{"n_layer": 9, "experts_per_token": 4, "d_expert": 128, "normalize_top_k": true, "routed_scale": 1.0, "balance_bias": false, "lr_router": 0.00177, "vocab_size": 16384, "norm": "rmsnorm", "norm_eps": 1e-06, "beta2": 0.95, "seq_len": 2048, "dataset": "wikipedia_en"}
Below are experts of layer 4 (counted from 0) of a mixture-of-experts language model. Rows are named router (the router's row for the expert), up (a neuron's input weights, with its number) and show model dimensions 128-191. Each number is 200 + 40 x the weight over its row's rms, rounded and kept within 0 to 999.
After each expert's rows: "comes after" lists some tokens at least twice as common just before its tokens as in all text. This comes from a sample of Wikipedia text that the model never trained on. Tokens count by the router's weight.

# expert 8
router,149,203,248,130,250,148,182,237,191,210,233,226,135,183,260,227,183,261,202,177,137,200,172,213,246,191,273,189,190,201,188,150,185,148,168,210,210,257,268,214,240,190,211,231,278,207,229,185,193,131,215,200,181,219,185,193,248,155,154,151,224,178,216,161
up11,151,171,181,241,230,283,204,222,246,240,259,218,108,272,275,221,231,198,210,220,227,176,153,189,144,185,164,121,261,218,242,168,147,178,248,206,153,237,211,276,210,179,213,92,236,201,179,226,200,96,182,171,247,277,245,164,229,178,150,174,192,227,118,138
up12,218,129,130,198,182,282,247,146,238,185,194,167,182,242,277,177,158,129,268,163,308,174,237,273,164,186,201,159,207,162,216,186,242,159,222,226,185,261,188,196,208,188,218,244,163,188,230,197,177,223,188,225,230,184,151,252,201,245,179,148,211,187,223,241
up13,146,162,112,131,146,171,177,224,229,171,152,234,187,215,247,178,225,179,240,241,271,198,198,184,182,192,172,248,193,229,221,181,140,172,219,189,245,218,235,195,197,223,207,186,177,172,215,121,216,167,237,120,170,273,211,210,138,192,118,187,229,267,215,150
up14,204,191,224,157,140,224,172,119,157,282,170,212,184,229,220,174,216,197,178,194,216,200,148,145,224,230,135,164,201,192,174,211,239,166,270,206,153,158,171,192,222,147,266,213,270,208,204,170,190,215,186,241,168,193,227,152,237,248,194,185,225,257,89,225
up15,189,219,222,282,252,172,76,197,165,183,231,192,225,209,257,190,183,242,111,188,245,235,164,200,255,234,223,170,167,170,209,238,145,165,180,221,193,276,164,157,200,237,187,141,250,224,203,182,225,149,163,179,227,225,232,200,195,224,149,202,215,181,239,160
up16,205,133,255,159,229,181,183,173,212,240,219,232,162,221,144,215,198,108,145,190,155,233,194,182,297,208,195,262,193,180,141,166,244,147,209,179,248,226,235,100,275,166,176,216,168,153,271,177,234,230,249,230,249,198,263,200,175,165,263,205,215,210,236,186
up17,197,270,194,119,255,222,184,241,256,208,170,221,255,228,187,187,201,106,175,198,225,166,178,220,251,203,160,212,84,229,161,212,218,142,264,191,263,158,171,134,161,177,137,165,276,136,208,209,235,207,179,167,265,165,187,162,194,165,204,204,274,274,211,199
up18,143,227,251,175,215,248,178,194,214,237,130,187,209,153,172,177,173,219,159,116,212,184,173,242,215,179,232,193,156,108,192,222,165,145,194,228,178,246,137,168,332,270,240,208,207,201,248,178,179,174,226,241,190,231,195,227,171,206,196,223,159,170,172,260
up19,212,215,174,182,210,187,195,266,269,255,246,190,212,216,211,182,179,249,211,198,195,240,211,240,283,178,249,235,201,189,203,157,231,164,241,233,257,256,247,243,198,200,293,248,200,222,197,172,139,153,199,231,223,180,197,221,145,221,178,137,236,159,153,137
up20,222,202,208,143,147,161,161,142,129,215,171,148,206,128,205,232,139,219,211,187,238,163,224,282,174,191,151,226,195,185,205,195,180,194,192,177,169,183,163,214,166,91,228,251,174,192,196,264,263,162,185,258,270,183,191,185,186,189,204,147,238,190,273,165
up21,152,239,243,206,146,156,203,218,194,246,230,172,228,201,204,213,159,188,124,214,228,196,217,191,226,228,317,218,164,129,217,223,164,146,165,205,280,213,270,186,167,241,158,169,201,176,194,192,228,175,145,184,200,230,164,191,142,242,150,221,249,133,238,147
up22,201,147,215,231,209,182,149,256,214,228,236,195,162,214,193,286,259,268,206,250,213,135,180,226,188,191,263,138,145,217,189,144,192,209,198,252,272,157,142,88,210,311,239,267,172,180,205,196,180,151,247,191,190,190,162,200,228,206,226,225,266,181,155,170
up23,163,172,180,178,253,182,146,289,163,199,172,204,218,202,181,214,143,226,216,166,282,231,194,184,211,229,241,111,149,104,200,261,151,140,250,255,241,208,223,204,172,227,204,253,188,159,195,206,159,181,192,239,207,230,280,213,162,150,175,190,216,224,212,154
up24,186,193,243,243,178,143,200,167,169,241,243,253,136,221,187,244,87,241,157,182,221,79,217,278,198,220,143,190,258,212,183,136,240,166,250,147,170,133,171,230,198,104,189,87,275,184,250,187,238,315,172,223,252,155,252,178,188,187,252,151,168,165,140,216
up25,221,197,170,176,176,180,263,151,224,161,281,280,192,146,290,200,184,250,137,202,177,179,138,226,254,183,162,143,150,141,132,202,177,115,244,221,273,235,189,290,170,222,233,211,207,220,222,222,262,267,235,211,156,173,186,137,253,215,230,213,235,173,157,193
up26,189,229,192,233,156,237,192,193,173,233,198,185,213,151,188,228,175,259,291,206,238,177,242,164,155,163,219,180,155,193,303,147,207,133,238,197,220,238,165,229,152,200,287,227,251,192,215,240,266,226,169,221,202,249,220,246,282,133,243,119,207,188,215,221
comes after: "\n", "-", "==", ")", "===", " Preceded"

# expert 1
router,259,212,170,234,205,205,255,236,158,193,149,208,224,197,248,223,176,252,219,109,234,149,204,165,215,267,202,210,215,199,190,305,164,240,206,177,202,204,231,195,219,200,238,209,198,196,225,140,169,242,189,191,214,173,212,213,220,169,231,199,218,231,226,195
up11,239,118,155,184,229,151,245,152,236,215,193,249,199,122,264,171,148,159,187,223,263,198,196,153,175,234,221,210,180,209,234,172,258,179,149,230,169,246,234,286,138,249,242,132,213,129,228,222,205,216,218,229,218,202,163,210,261,215,268,167,199,258,197,185
up12,234,199,220,136,192,203,133,249,208,228,220,255,178,200,236,312,179,172,265,153,127,157,201,181,199,220,197,250,241,296,182,162,163,188,148,240,134,227,182,170,227,249,125,267,172,193,209,142,266,188,148,253,118,178,135,210,239,208,184,183,216,232,176,197
up13,290,169,186,197,258,237,267,178,114,169,227,193,139,183,173,135,198,192,254,273,138,169,223,209,257,225,236,154,198,208,246,304,81,223,138,200,160,209,240,195,208,194,260,183,158,190,200,202,185,188,160,274,113,217,218,250,219,222,266,226,214,164,196,253
up14,231,233,230,184,224,178,237,192,201,168,268,221,177,156,182,248,257,205,239,282,222,162,203,203,181,213,179,236,269,219,198,214,210,196,247,150,182,172,209,187,174,162,189,161,268,155,238,223,172,223,155,215,211,189,209,224,230,221,210,261,124,246,213,188
up15,194,131,177,224,242,215,172,262,160,169,127,225,225,176,226,189,234,209,197,124,160,175,194,253,194,247,147,237,157,199,138,131,183,187,227,240,157,263,179,203,244,170,221,283,296,191,246,204,212,240,183,212,234,199,180,197,140,200,200,230,209,189,196,267
up16,151,256,233,262,221,201,191,140,167,181,131,248,205,170,256,141,209,240,190,215,216,181,184,151,202,181,229,201,180,185,149,231,198,204,165,168,182,151,236,159,176,242,215,230,174,201,239,158,209,102,215,104,111,150,105,232,242,226,178,199,167,144,189,176
up17,140,205,186,218,171,174,120,200,230,212,299,188,185,186,205,153,260,234,195,194,264,182,172,193,170,265,218,130,194,218,249,238,200,172,212,212,180,266,176,247,195,187,173,186,205,196,172,190,258,202,232,189,194,219,247,151,145,159,151,163,242,131,174,182
up18,210,218,196,239,215,252,198,206,163,191,196,218,177,243,200,196,237,158,179,176,244,190,191,216,145,149,202,183,153,230,204,213,180,196,171,187,282,277,181,219,208,211,306,179,167,219,192,151,248,150,186,170,242,259,205,200,229,210,275,199,190,158,216,183
up19,175,130,188,200,239,144,148,239,225,214,169,210,105,205,145,218,184,163,160,183,229,107,239,271,143,236,244,194,145,189,270,191,208,220,179,156,230,234,152,218,212,227,236,194,200,98,193,194,175,246,236,265,229,245,99,208,118,224,238,190,173,223,242,213
up20,99,146,120,166,180,251,173,178,202,209,168,274,231,218,245,311,168,251,154,201,198,231,216,217,284,275,166,204,171,280,179,232,155,199,174,213,243,222,187,204,217,190,208,101,186,145,267,216,222,264,198,228,177,155,170,160,150,262,170,177,271,190,242,197
up21,172,176,232,242,250,249,162,150,279,125,205,195,199,243,252,192,255,185,274,137,176,227,293,104,218,233,195,248,176,199,172,251,176,108,215,219,235,183,216,185,209,196,207,205,246,143,271,191,219,136,172,142,181,248,232,111,146,234,160,208,131,231,223,208
up22,210,285,185,177,203,184,242,199,152,209,217,224,104,193,316,223,218,207,252,149,220,131,252,160,249,174,166,192,221,158,212,225,137,182,180,185,187,187,196,209,199,233,174,209,264,180,157,222,250,208,224,233,168,166,160,191,200,241,70,193,180,188,231,207
up23,217,269,268,222,244,210,172,269,196,248,164,167,168,171,160,156,209,200,243,230,231,184,272,243,274,178,185,191,172,265,139,180,182,165,127,244,171,221,214,165,222,151,250,153,277,176,195,173,248,158,201,246,192,212,218,230,219,174,212,242,230,157,187,230
up24,131,175,244,224,160,173,214,190,218,263,263,156,224,150,246,245,178,194,177,120,218,90,183,198,223,114,212,198,219,218,193,196,147,132,213,247,235,245,218,121,187,249,191,207,207,236,301,193,236,208,211,206,192,164,189,219,225,174,132,187,158,135,210,229
up25,245,247,227,250,189,169,190,201,215,221,135,124,210,190,213,159,227,158,212,107,172,234,211,192,157,239,215,287,207,156,189,151,184,203,146,200,257,182,185,205,201,249,213,172,237,191,177,182,203,193,153,282,121,207,271,200,156,251,168,202,204,162,174,161
up26,179,216,224,156,307,208,216,163,173,227,152,209,252,236,187,244,150,170,160,208,197,142,178,210,223,199,212,204,226,247,158,229,149,178,157,143,199,155,151,173,253,172,211,164,267,175,241,211,213,152,226,229,222,196,113,147,122,196,179,247,222,180,235,215
comes after: "9", "0", "–", "8", " was", " he"

# expert 12
router,227,195,185,231,189,220,226,219,170,204,154,246,186,164,177,245,285,219,193,174,261,183,187,160,259,168,184,132,103,224,138,148,199,217,190,145,276,212,163,119,248,183,226,150,270,117,145,128,227,233,190,239,208,218,220,178,196,235,254,162,139,188,151,198
up11,220,109,163,249,161,231,268,68,205,226,165,134,169,205,185,191,225,177,234,201,229,191,169,220,252,243,236,169,166,246,208,176,187,218,179,225,208,177,239,166,162,246,224,172,164,186,150,219,237,234,163,126,135,212,163,231,210,187,165,133,164,156,216,208
up12,244,251,183,152,200,178,201,143,136,202,212,184,185,152,193,265,249,236,140,131,226,221,267,201,218,250,192,143,198,301,216,146,201,234,200,140,225,214,164,184,175,214,214,154,285,197,171,193,251,142,251,176,198,136,209,196,191,246,270,210,223,228,235,163
up13,234,252,162,221,259,240,161,205,241,252,214,188,207,208,147,174,191,182,176,153,172,175,189,267,150,211,179,295,215,236,201,229,236,227,147,164,250,169,150,198,223,174,197,182,247,201,252,155,173,98,281,130,209,138,172,204,243,217,160,268,256,271,241,218
up14,142,249,211,280,195,233,88,207,171,207,143,232,227,205,211,241,199,199,213,147,225,190,286,179,193,215,213,201,178,241,178,215,212,152,217,124,217,202,195,203,255,257,227,207,172,144,174,148,261,220,253,191,298,140,202,134,135,229,260,207,160,146,218,175
up15,215,251,222,132,192,169,273,186,91,110,239,159,226,218,156,229,290,254,225,162,224,180,200,228,275,171,212,229,190,253,188,171,152,231,238,144,185,236,184,186,220,204,198,199,169,205,252,188,195,246,192,187,142,220,143,200,260,248,207,231,273,219,114,227
up16,158,290,196,215,182,180,204,195,229,182,234,215,183,231,254,100,237,136,207,233,242,162,206,122,182,179,100,111,235,187,203,188,211,209,211,205,185,195,276,176,219,176,195,210,238,138,182,269,151,214,164,210,190,249,179,105,185,221,162,138,232,170,248,152
up17,180,270,198,148,183,242,183,154,76,239,195,157,249,178,223,210,187,173,216,188,224,226,201,238,194,281,246,218,198,241,211,157,215,199,218,186,234,229,216,173,161,183,127,157,250,211,221,202,164,268,256,204,305,209,257,153,129,122,207,244,284,173,238,137
up18,140,285,226,168,175,172,196,100,197,220,196,236,177,107,229,204,124,191,185,266,233,175,187,187,246,261,104,167,177,197,170,209,174,175,218,192,176,187,156,306,177,157,207,175,153,215,187,257,208,220,164,164,157,221,181,265,193,242,208,167,270,277,171,218
up19,142,204,177,187,204,192,191,252,93,227,193,274,277,195,216,199,173,168,240,203,204,204,236,202,175,210,303,242,206,276,173,300,194,210,182,211,190,204,154,181,244,179,151,257,197,284,252,179,211,152,206,151,135,230,203,226,168,207,240,204,202,157,181,148
up20,216,205,172,198,179,226,220,141,189,186,280,274,160,204,227,173,187,232,245,109,180,234,214,249,271,193,216,133,196,222,251,144,206,196,157,179,166,178,188,197,278,269,223,188,126,211,230,157,200,263,182,204,159,200,208,189,255,261,222,198,233,179,225,149
up21,206,173,155,227,217,212,238,281,223,206,225,247,189,153,240,150,236,270,211,208,177,227,205,204,262,234,124,165,165,286,178,197,223,197,213,163,174,184,163,246,252,150,241,139,247,146,224,233,259,161,227,259,185,137,167,154,176,217,227,210,255,209,226,218
up22,171,189,126,202,193,198,209,169,163,249,182,247,204,194,275,224,211,230,195,168,171,226,163,266,191,241,154,299,228,248,163,172,176,199,152,231,233,147,238,259,202,235,194,159,226,201,245,252,253,225,195,190,263,226,234,200,196,145,199,264,247,180,107,209
up23,213,139,235,149,203,205,210,217,160,191,194,324,183,152,201,200,245,193,196,203,202,190,256,170,261,226,184,190,180,243,206,270,186,192,212,209,289,196,208,222,165,233,204,191,237,146,298,158,268,157,280,186,215,157,145,221,207,265,225,262,159,199,231,232
up24,228,200,174,159,270,180,203,219,197,188,149,230,171,262,191,164,213,217,183,162,230,227,226,193,247,302,131,194,136,275,159,217,167,221,122,246,173,201,207,192,217,238,124,117,297,126,193,198,201,219,244,160,199,227,102,182,178,198,256,202,205,155,185,191
up25,217,223,228,177,178,182,148,237,150,191,196,254,226,157,163,224,91,180,222,76,185,192,269,263,226,205,82,166,217,191,193,314,234,141,196,187,236,165,138,199,221,201,175,176,174,186,307,229,235,199,197,208,261,254,111,160,199,202,260,290,250,226,253,198
up26,118,182,146,95,185,194,216,251,198,277,158,178,141,224,197,208,207,262,151,199,286,189,170,165,142,173,206,121,158,255,160,135,224,222,161,161,271,171,214,214,145,199,288,153,262,246,220,175,273,131,235,106,235,232,243,242,197,193,205,174,169,221,247,228
comes after: " |", ".", "==", " =", ")", " =="

# expert 2
router,168,152,168,178,228,161,258,194,183,189,206,192,209,201,243,261,200,195,226,186,215,129,158,204,223,212,124,233,205,204,169,243,240,196,168,193,210,190,168,179,228,142,202,198,197,134,206,146,155,183,228,178,211,187,207,141,166,223,237,211,229,201,245,208
up23,221,244,203,170,202,248,177,259,209,216,227,189,136,103,204,196,247,234,189,168,139,192,182,203,250,169,229,145,175,150,231,216,232,190,205,184,237,165,177,222,205,233,226,181,205,190,278,243,218,160,204,177,72,205,180,213,218,195,161,214,191,210,226,163
up24,201,233,133,192,204,196,114,215,163,202,116,236,224,173,292,231,212,215,115,169,184,180,185,230,213,191,293,151,191,200,204,266,226,193,205,228,178,213,168,159,187,153,202,211,161,146,238,164,189,194,223,197,218,265,178,126,213,154,171,165,226,139,125,174
up25,194,235,242,228,219,207,178,212,213,241,146,216,219,164,239,178,194,203,123,220,206,166,207,206,230,231,207,194,161,207,212,239,232,205,217,192,213,202,140,199,211,166,248,235,207,118,179,224,222,163,186,132,101,204,185,119,258,200,179,242,260,275,237,162
up26,203,164,182,239,243,239,248,217,158,222,153,268,123,154,256,165,272,205,281,236,190,185,206,215,256,182,169,278,205,142,186,261,119,203,175,237,239,238,241,202,217,192,223,136,199,163,277,178,164,189,132,178,153,242,230,174,113,154,203,192,83,226,221,228
up27,231,170,145,129,283,146,216,217,178,208,294,266,185,138,215,231,187,208,193,207,151,216,122,239,269,212,225,186,212,185,240,229,252,162,206,195,166,225,204,229,193,227,231,238,216,192,207,258,127,137,212,267,163,201,207,218,266,178,190,210,172,205,189,173
up28,169,94,162,193,183,164,263,187,216,225,222,220,178,221,205,133,218,245,212,197,159,179,213,175,240,182,214,189,206,205,178,177,158,151,112,238,229,215,205,168,138,208,300,123,209,203,176,138,161,165,189,213,224,215,225,153,159,159,127,210,175,180,139,166
up29,248,224,269,151,245,191,211,251,234,224,227,245,103,152,192,199,187,216,214,222,134,169,161,240,142,179,180,205,203,169,225,216,231,129,248,212,199,224,189,134,194,232,252,257,182,145,226,186,193,143,141,217,177,205,179,152,172,188,199,223,178,238,229,181
up30,210,172,220,213,213,180,231,201,201,164,185,268,105,233,247,197,249,237,290,225,227,176,144,262,174,221,286,188,215,198,198,220,260,252,205,178,160,200,95,196,243,160,164,149,263,193,176,152,201,175,152,210,248,229,176,222,186,167,213,212,198,250,195,270
up31,196,231,195,198,237,203,130,222,191,165,224,190,222,158,252,263,200,263,245,142,261,115,193,213,167,202,246,194,206,215,259,133,253,222,230,268,275,213,279,215,145,206,111,253,196,118,177,136,138,200,214,165,185,182,174,194,192,176,177,212,191,182,114,176
up32,232,177,142,233,250,265,96,209,197,202,223,235,259,231,180,269,205,181,245,215,185,269,166,232,245,212,189,218,231,194,165,193,138,218,190,216,197,243,200,206,182,105,185,191,244,174,198,214,177,196,233,143,222,139,152,212,292,206,169,238,238,210,293,198
up33,242,216,188,103,159,206,234,190,174,181,249,189,167,213,168,215,235,295,240,175,182,166,160,186,214,182,234,212,192,140,205,184,167,168,230,191,163,157,213,176,221,197,237,142,208,221,205,231,219,157,198,187,164,183,179,186,217,290,146,213,177,252,192,183
up34,203,215,230,192,227,165,139,238,260,218,285,121,252,203,244,196,284,243,228,209,191,185,178,193,159,163,209,225,210,225,196,267,137,134,293,179,308,227,174,245,187,151,231,139,180,227,214,153,184,224,276,279,182,140,186,167,226,182,157,247,154,147,184,103
up35,188,166,232,182,233,177,261,187,167,244,202,184,168,209,175,262,235,271,176,182,118,180,149,151,244,219,189,167,228,115,113,279,186,161,213,227,213,213,123,179,245,227,238,204,206,207,194,229,237,143,229,250,149,175,161,165,215,127,231,276,176,264,185,182
up36,249,218,124,272,226,155,161,164,135,233,216,243,195,192,227,254,220,226,200,272,180,180,125,239,200,179,154,191,230,168,199,214,196,167,225,132,254,194,257,193,244,283,201,202,185,190,214,195,185,220,191,179,151,188,208,188,198,237,257,157,145,128,182,151
up37,174,180,302,225,139,230,191,260,200,151,187,215,228,165,220,205,182,271,178,232,226,208,204,194,106,189,193,212,237,272,201,226,176,176,154,231,211,205,155,256,200,192,177,178,160,194,131,203,215,204,129,191,197,179,203,196,239,261,219,218,202,238,159,186
up38,146,240,179,178,207,150,187,222,192,172,166,226,205,144,184,183,260,242,207,174,268,165,142,169,215,217,216,200,113,272,221,172,231,218,227,244,221,214,158,168,240,178,120,148,237,159,259,240,177,130,191,171,258,223,182,223,221,154,169,208,225,158,152,207
comes after: "\n", "'", ")", "\"", " one", " he"

# expert 3
router,173,205,198,100,215,192,111,155,131,200,190,221,161,176,191,227,241,211,197,212,197,147,224,221,187,195,221,218,185,228,286,252,152,213,256,241,209,230,149,239,241,186,211,189,180,149,190,197,250,181,229,154,217,232,206,162,197,224,196,167,200,218,203,155
up11,153,167,298,269,219,138,95,226,170,229,246,224,169,231,244,176,221,224,149,146,148,272,185,214,207,199,138,183,261,194,164,189,192,278,230,190,232,158,180,233,207,199,235,265,270,132,219,173,155,142,168,148,229,260,154,203,257,207,230,193,204,197,188,227
up12,217,212,176,228,191,195,159,91,137,231,261,227,206,188,185,141,226,223,171,160,213,186,210,245,192,276,222,271,235,277,206,133,167,216,236,259,198,159,163,158,242,226,320,224,226,201,161,193,120,130,188,271,220,158,266,117,230,260,195,210,191,283,153,128
up13,233,72,290,155,271,124,244,255,98,231,188,178,148,150,231,171,226,231,228,200,238,150,211,165,178,152,262,221,177,145,218,247,213,204,186,220,168,297,194,127,248,257,204,232,253,218,157,220,216,148,191,221,163,221,176,244,251,190,205,255,195,215,274,204
up14,120,99,170,252,206,224,172,243,215,225,150,172,235,183,281,156,154,166,125,140,239,159,193,186,200,159,254,226,137,161,252,137,209,206,125,195,288,197,127,92,178,226,142,182,148,238,209,127,188,244,208,256,238,196,180,116,222,249,193,186,212,171,174,220
up15,251,238,168,213,243,208,193,253,234,204,247,227,252,209,200,233,224,103,118,273,243,207,179,203,151,225,263,163,191,185,216,280,217,242,283,158,195,210,258,185,149,211,197,233,171,171,144,232,225,164,160,228,188,164,174,178,247,110,204,244,165,163,189,197
up16,148,189,177,300,250,230,175,113,224,147,169,216,151,210,232,225,208,140,181,206,245,204,150,229,190,223,180,145,163,244,214,191,227,202,181,208,168,198,177,214,187,195,251,204,196,222,182,222,249,183,116,138,207,251,196,126,248,269,210,212,209,148,146,164
up17,222,135,251,260,250,209,165,199,144,310,242,218,164,153,172,233,197,216,224,165,191,231,243,172,268,192,231,164,166,216,227,157,172,171,199,187,218,280,143,220,235,169,275,119,294,197,204,219,262,175,184,195,292,189,186,155,218,145,216,186,118,199,251,222
up18,148,231,220,193,222,153,118,181,203,216,166,181,272,160,130,230,93,197,162,202,250,219,204,216,208,244,274,246,169,200,212,150,207,219,172,235,345,189,195,248,196,200,225,161,195,213,296,207,233,140,214,230,211,222,203,257,235,195,238,171,208,147,187,174
up19,248,223,164,156,184,195,232,188,265,294,212,227,239,251,273,197,139,294,160,170,212,236,229,159,184,169,259,229,257,206,184,157,137,167,253,192,201,242,212,248,167,195,154,150,206,159,215,182,288,221,220,199,301,200,130,274,208,225,172,245,229,220,175,181
up20,165,209,225,90,257,186,177,251,189,201,117,156,151,188,196,211,180,194,179,266,224,152,157,184,254,220,216,235,182,240,171,137,229,200,192,170,164,265,208,222,210,221,151,234,230,243,205,198,258,162,127,161,180,201,239,212,221,192,192,210,294,150,194,179
up21,230,158,239,193,113,205,317,225,206,205,145,190,109,202,153,199,188,185,226,174,197,178,264,200,146,203,179,207,166,229,186,186,199,214,126,116,139,117,231,147,174,237,239,182,240,175,276,188,221,198,123,166,176,179,222,168,299,230,229,170,205,239,184,194
up22,199,194,162,191,276,186,233,197,181,132,274,208,109,191,220,202,213,216,170,126,181,117,121,158,200,129,161,198,208,173,134,162,231,224,190,254,224,231,214,194,184,216,161,183,262,192,234,210,202,166,236,215,261,214,180,189,208,259,273,198,208,176,242,273
up23,119,160,149,170,192,283,187,264,174,165,245,270,190,123,251,197,184,258,278,260,187,128,199,179,196,221,198,220,210,194,162,249,206,224,247,147,228,214,238,239,188,211,200,192,206,189,193,213,239,185,194,159,232,194,251,147,176,209,250,244,144,130,229,188
up24,170,176,151,229,141,196,182,322,226,267,159,215,214,220,168,181,181,273,190,190,219,163,275,222,288,184,193,179,156,212,218,242,215,198,159,199,183,227,172,208,195,169,187,227,199,131,232,143,159,267,249,164,228,195,278,166,213,219,193,201,169,197,94,177
up25,132,231,233,124,184,195,152,226,203,244,188,191,229,232,190,258,186,247,156,161,235,252,212,196,275,249,215,242,229,237,184,142,193,206,162,172,294,165,171,259,157,213,262,204,231,223,193,150,247,141,176,221,215,269,166,237,278,239,217,223,164,227,179,188
up26,187,276,215,134,230,157,179,225,237,156,275,252,205,203,164,203,113,242,238,195,234,151,209,201,195,211,220,105,227,154,195,109,210,229,185,227,225,155,271,170,196,116,207,214,175,215,199,264,221,212,223,131,234,189,250,166,184,214,222,204,213,198,231,208
comes after: "\n", " ", "|", " (", " in", "=="

# expert 14
router,197,200,152,236,233,140,196,187,201,162,211,193,274,244,233,213,186,191,166,144,242,205,199,158,194,174,155,199,131,126,180,171,228,259,203,192,186,213,202,187,222,218,259,168,269,166,258,165,217,182,172,187,209,205,158,187,170,193,171,270,204,223,166,204
up11,163,138,194,141,245,171,221,217,127,134,174,221,179,271,208,277,206,218,215,95,221,217,191,213,198,220,204,151,152,294,191,236,220,206,219,198,248,181,118,168,281,207,223,204,263,198,201,171,197,252,260,210,222,230,206,157,140,159,203,171,205,202,184,192
up12,265,202,185,217,224,271,272,309,189,267,188,216,135,250,263,222,206,202,233,103,183,195,153,144,247,186,187,129,233,167,116,212,193,227,214,168,207,167,212,164,232,144,205,138,146,227,255,202,192,215,158,223,148,123,167,144,198,185,254,246,229,195,144,215
up13,201,268,255,234,219,228,241,159,278,208,255,232,178,182,155,183,205,194,217,179,236,200,240,158,167,232,165,148,164,159,192,191,130,183,152,210,169,245,198,198,228,187,172,216,216,215,150,205,249,227,237,252,164,312,164,141,183,147,197,304,204,227,205,231
up14,178,223,180,160,188,172,292,203,185,265,255,191,139,151,228,171,225,216,231,219,213,253,191,208,73,216,192,194,206,174,230,200,185,185,179,194,266,196,177,226,168,158,245,197,237,161,243,189,266,216,227,133,211,233,216,106,238,215,175,254,159,210,208,152
up15,176,279,203,207,220,237,267,233,206,243,233,232,231,188,179,155,276,185,170,263,222,271,164,153,280,170,252,239,210,151,221,241,244,175,172,210,230,219,120,150,234,168,162,183,132,206,146,211,219,215,209,244,165,195,145,216,166,193,179,217,216,202,149,234
up16,175,249,163,199,264,202,165,234,192,211,198,199,116,199,247,248,258,144,178,113,267,197,243,244,220,139,200,154,259,163,174,160,186,158,201,150,267,176,205,194,161,230,242,118,220,225,229,125,209,144,117,188,190,230,217,194,165,205,188,214,260,217,223,279
up17,189,197,193,83,185,169,142,222,229,176,154,212,105,164,229,203,198,228,204,204,231,155,239,196,147,211,120,164,203,267,139,217,207,207,225,179,251,183,180,233,217,199,171,224,239,195,225,133,181,256,190,111,201,249,198,130,198,237,133,156,238,130,197,122
up18,182,212,142,200,218,225,180,189,171,259,80,225,199,232,175,212,264,161,229,154,187,189,189,190,237,164,252,233,169,104,205,253,221,211,183,157,192,225,97,172,248,180,232,209,215,188,226,163,252,133,153,205,201,215,217,224,224,145,196,259,168,196,152,283
up19,163,169,223,201,215,192,138,195,173,277,153,221,156,201,273,149,191,114,205,221,234,206,197,193,220,197,220,223,236,193,215,232,277,168,131,243,114,233,210,168,191,181,197,203,222,217,163,230,178,182,160,201,201,213,238,263,207,214,265,209,154,199,275,219
up20,186,219,147,114,257,146,193,285,147,186,187,178,189,185,191,260,140,225,151,228,260,205,238,228,150,227,176,170,187,282,123,274,197,190,219,220,156,193,123,226,256,200,252,207,173,122,167,204,213,227,219,171,219,225,235,166,251,146,252,215,205,205,244,205
up21,176,183,147,209,232,167,135,185,194,181,240,246,186,222,205,258,245,176,223,171,191,221,207,203,300,147,235,205,212,180,277,220,156,132,132,204,228,275,204,184,213,166,222,176,199,260,246,206,230,269,204,152,215,242,219,140,191,192,264,210,289,194,189,175
up22,248,99,140,265,253,246,150,177,188,181,229,229,138,176,234,159,218,290,226,187,148,197,183,178,184,163,163,183,154,222,140,260,178,198,194,168,249,223,193,187,167,269,237,179,241,275,213,226,194,139,163,214,192,209,167,165,145,197,216,251,105,186,235,222
up23,200,180,255,64,184,168,246,187,205,131,174,196,141,227,243,172,215,139,253,199,210,188,219,151,200,110,227,193,216,176,131,243,122,187,99,178,140,217,192,186,214,240,155,239,247,183,255,187,273,189,160,185,216,215,215,228,227,199,180,201,285,125,269,182
up24,193,201,175,146,257,165,166,130,248,268,247,158,170,122,151,275,168,144,228,218,257,241,202,202,212,206,199,223,221,182,249,100,212,212,123,165,190,216,233,214,197,164,176,168,252,165,207,174,262,107,185,164,275,256,208,208,175,194,221,172,188,218,171,196
up25,222,282,218,217,210,254,284,210,197,230,192,204,177,178,282,305,236,289,319,158,207,150,133,141,151,156,279,190,161,184,234,260,151,141,197,225,166,276,238,201,227,202,238,182,192,181,186,197,226,244,206,221,205,202,258,297,214,171,199,106,144,191,240,272
up26,227,176,201,143,191,252,186,209,202,181,208,224,151,166,185,238,215,268,204,126,215,205,200,217,183,261,84,175,216,252,255,150,261,196,220,228,218,227,175,247,234,188,171,261,206,247,166,228,240,166,155,192,216,202,173,117,146,246,207,124,250,203,236,199
comes after: " ", "1", " (", " was", " were", " he"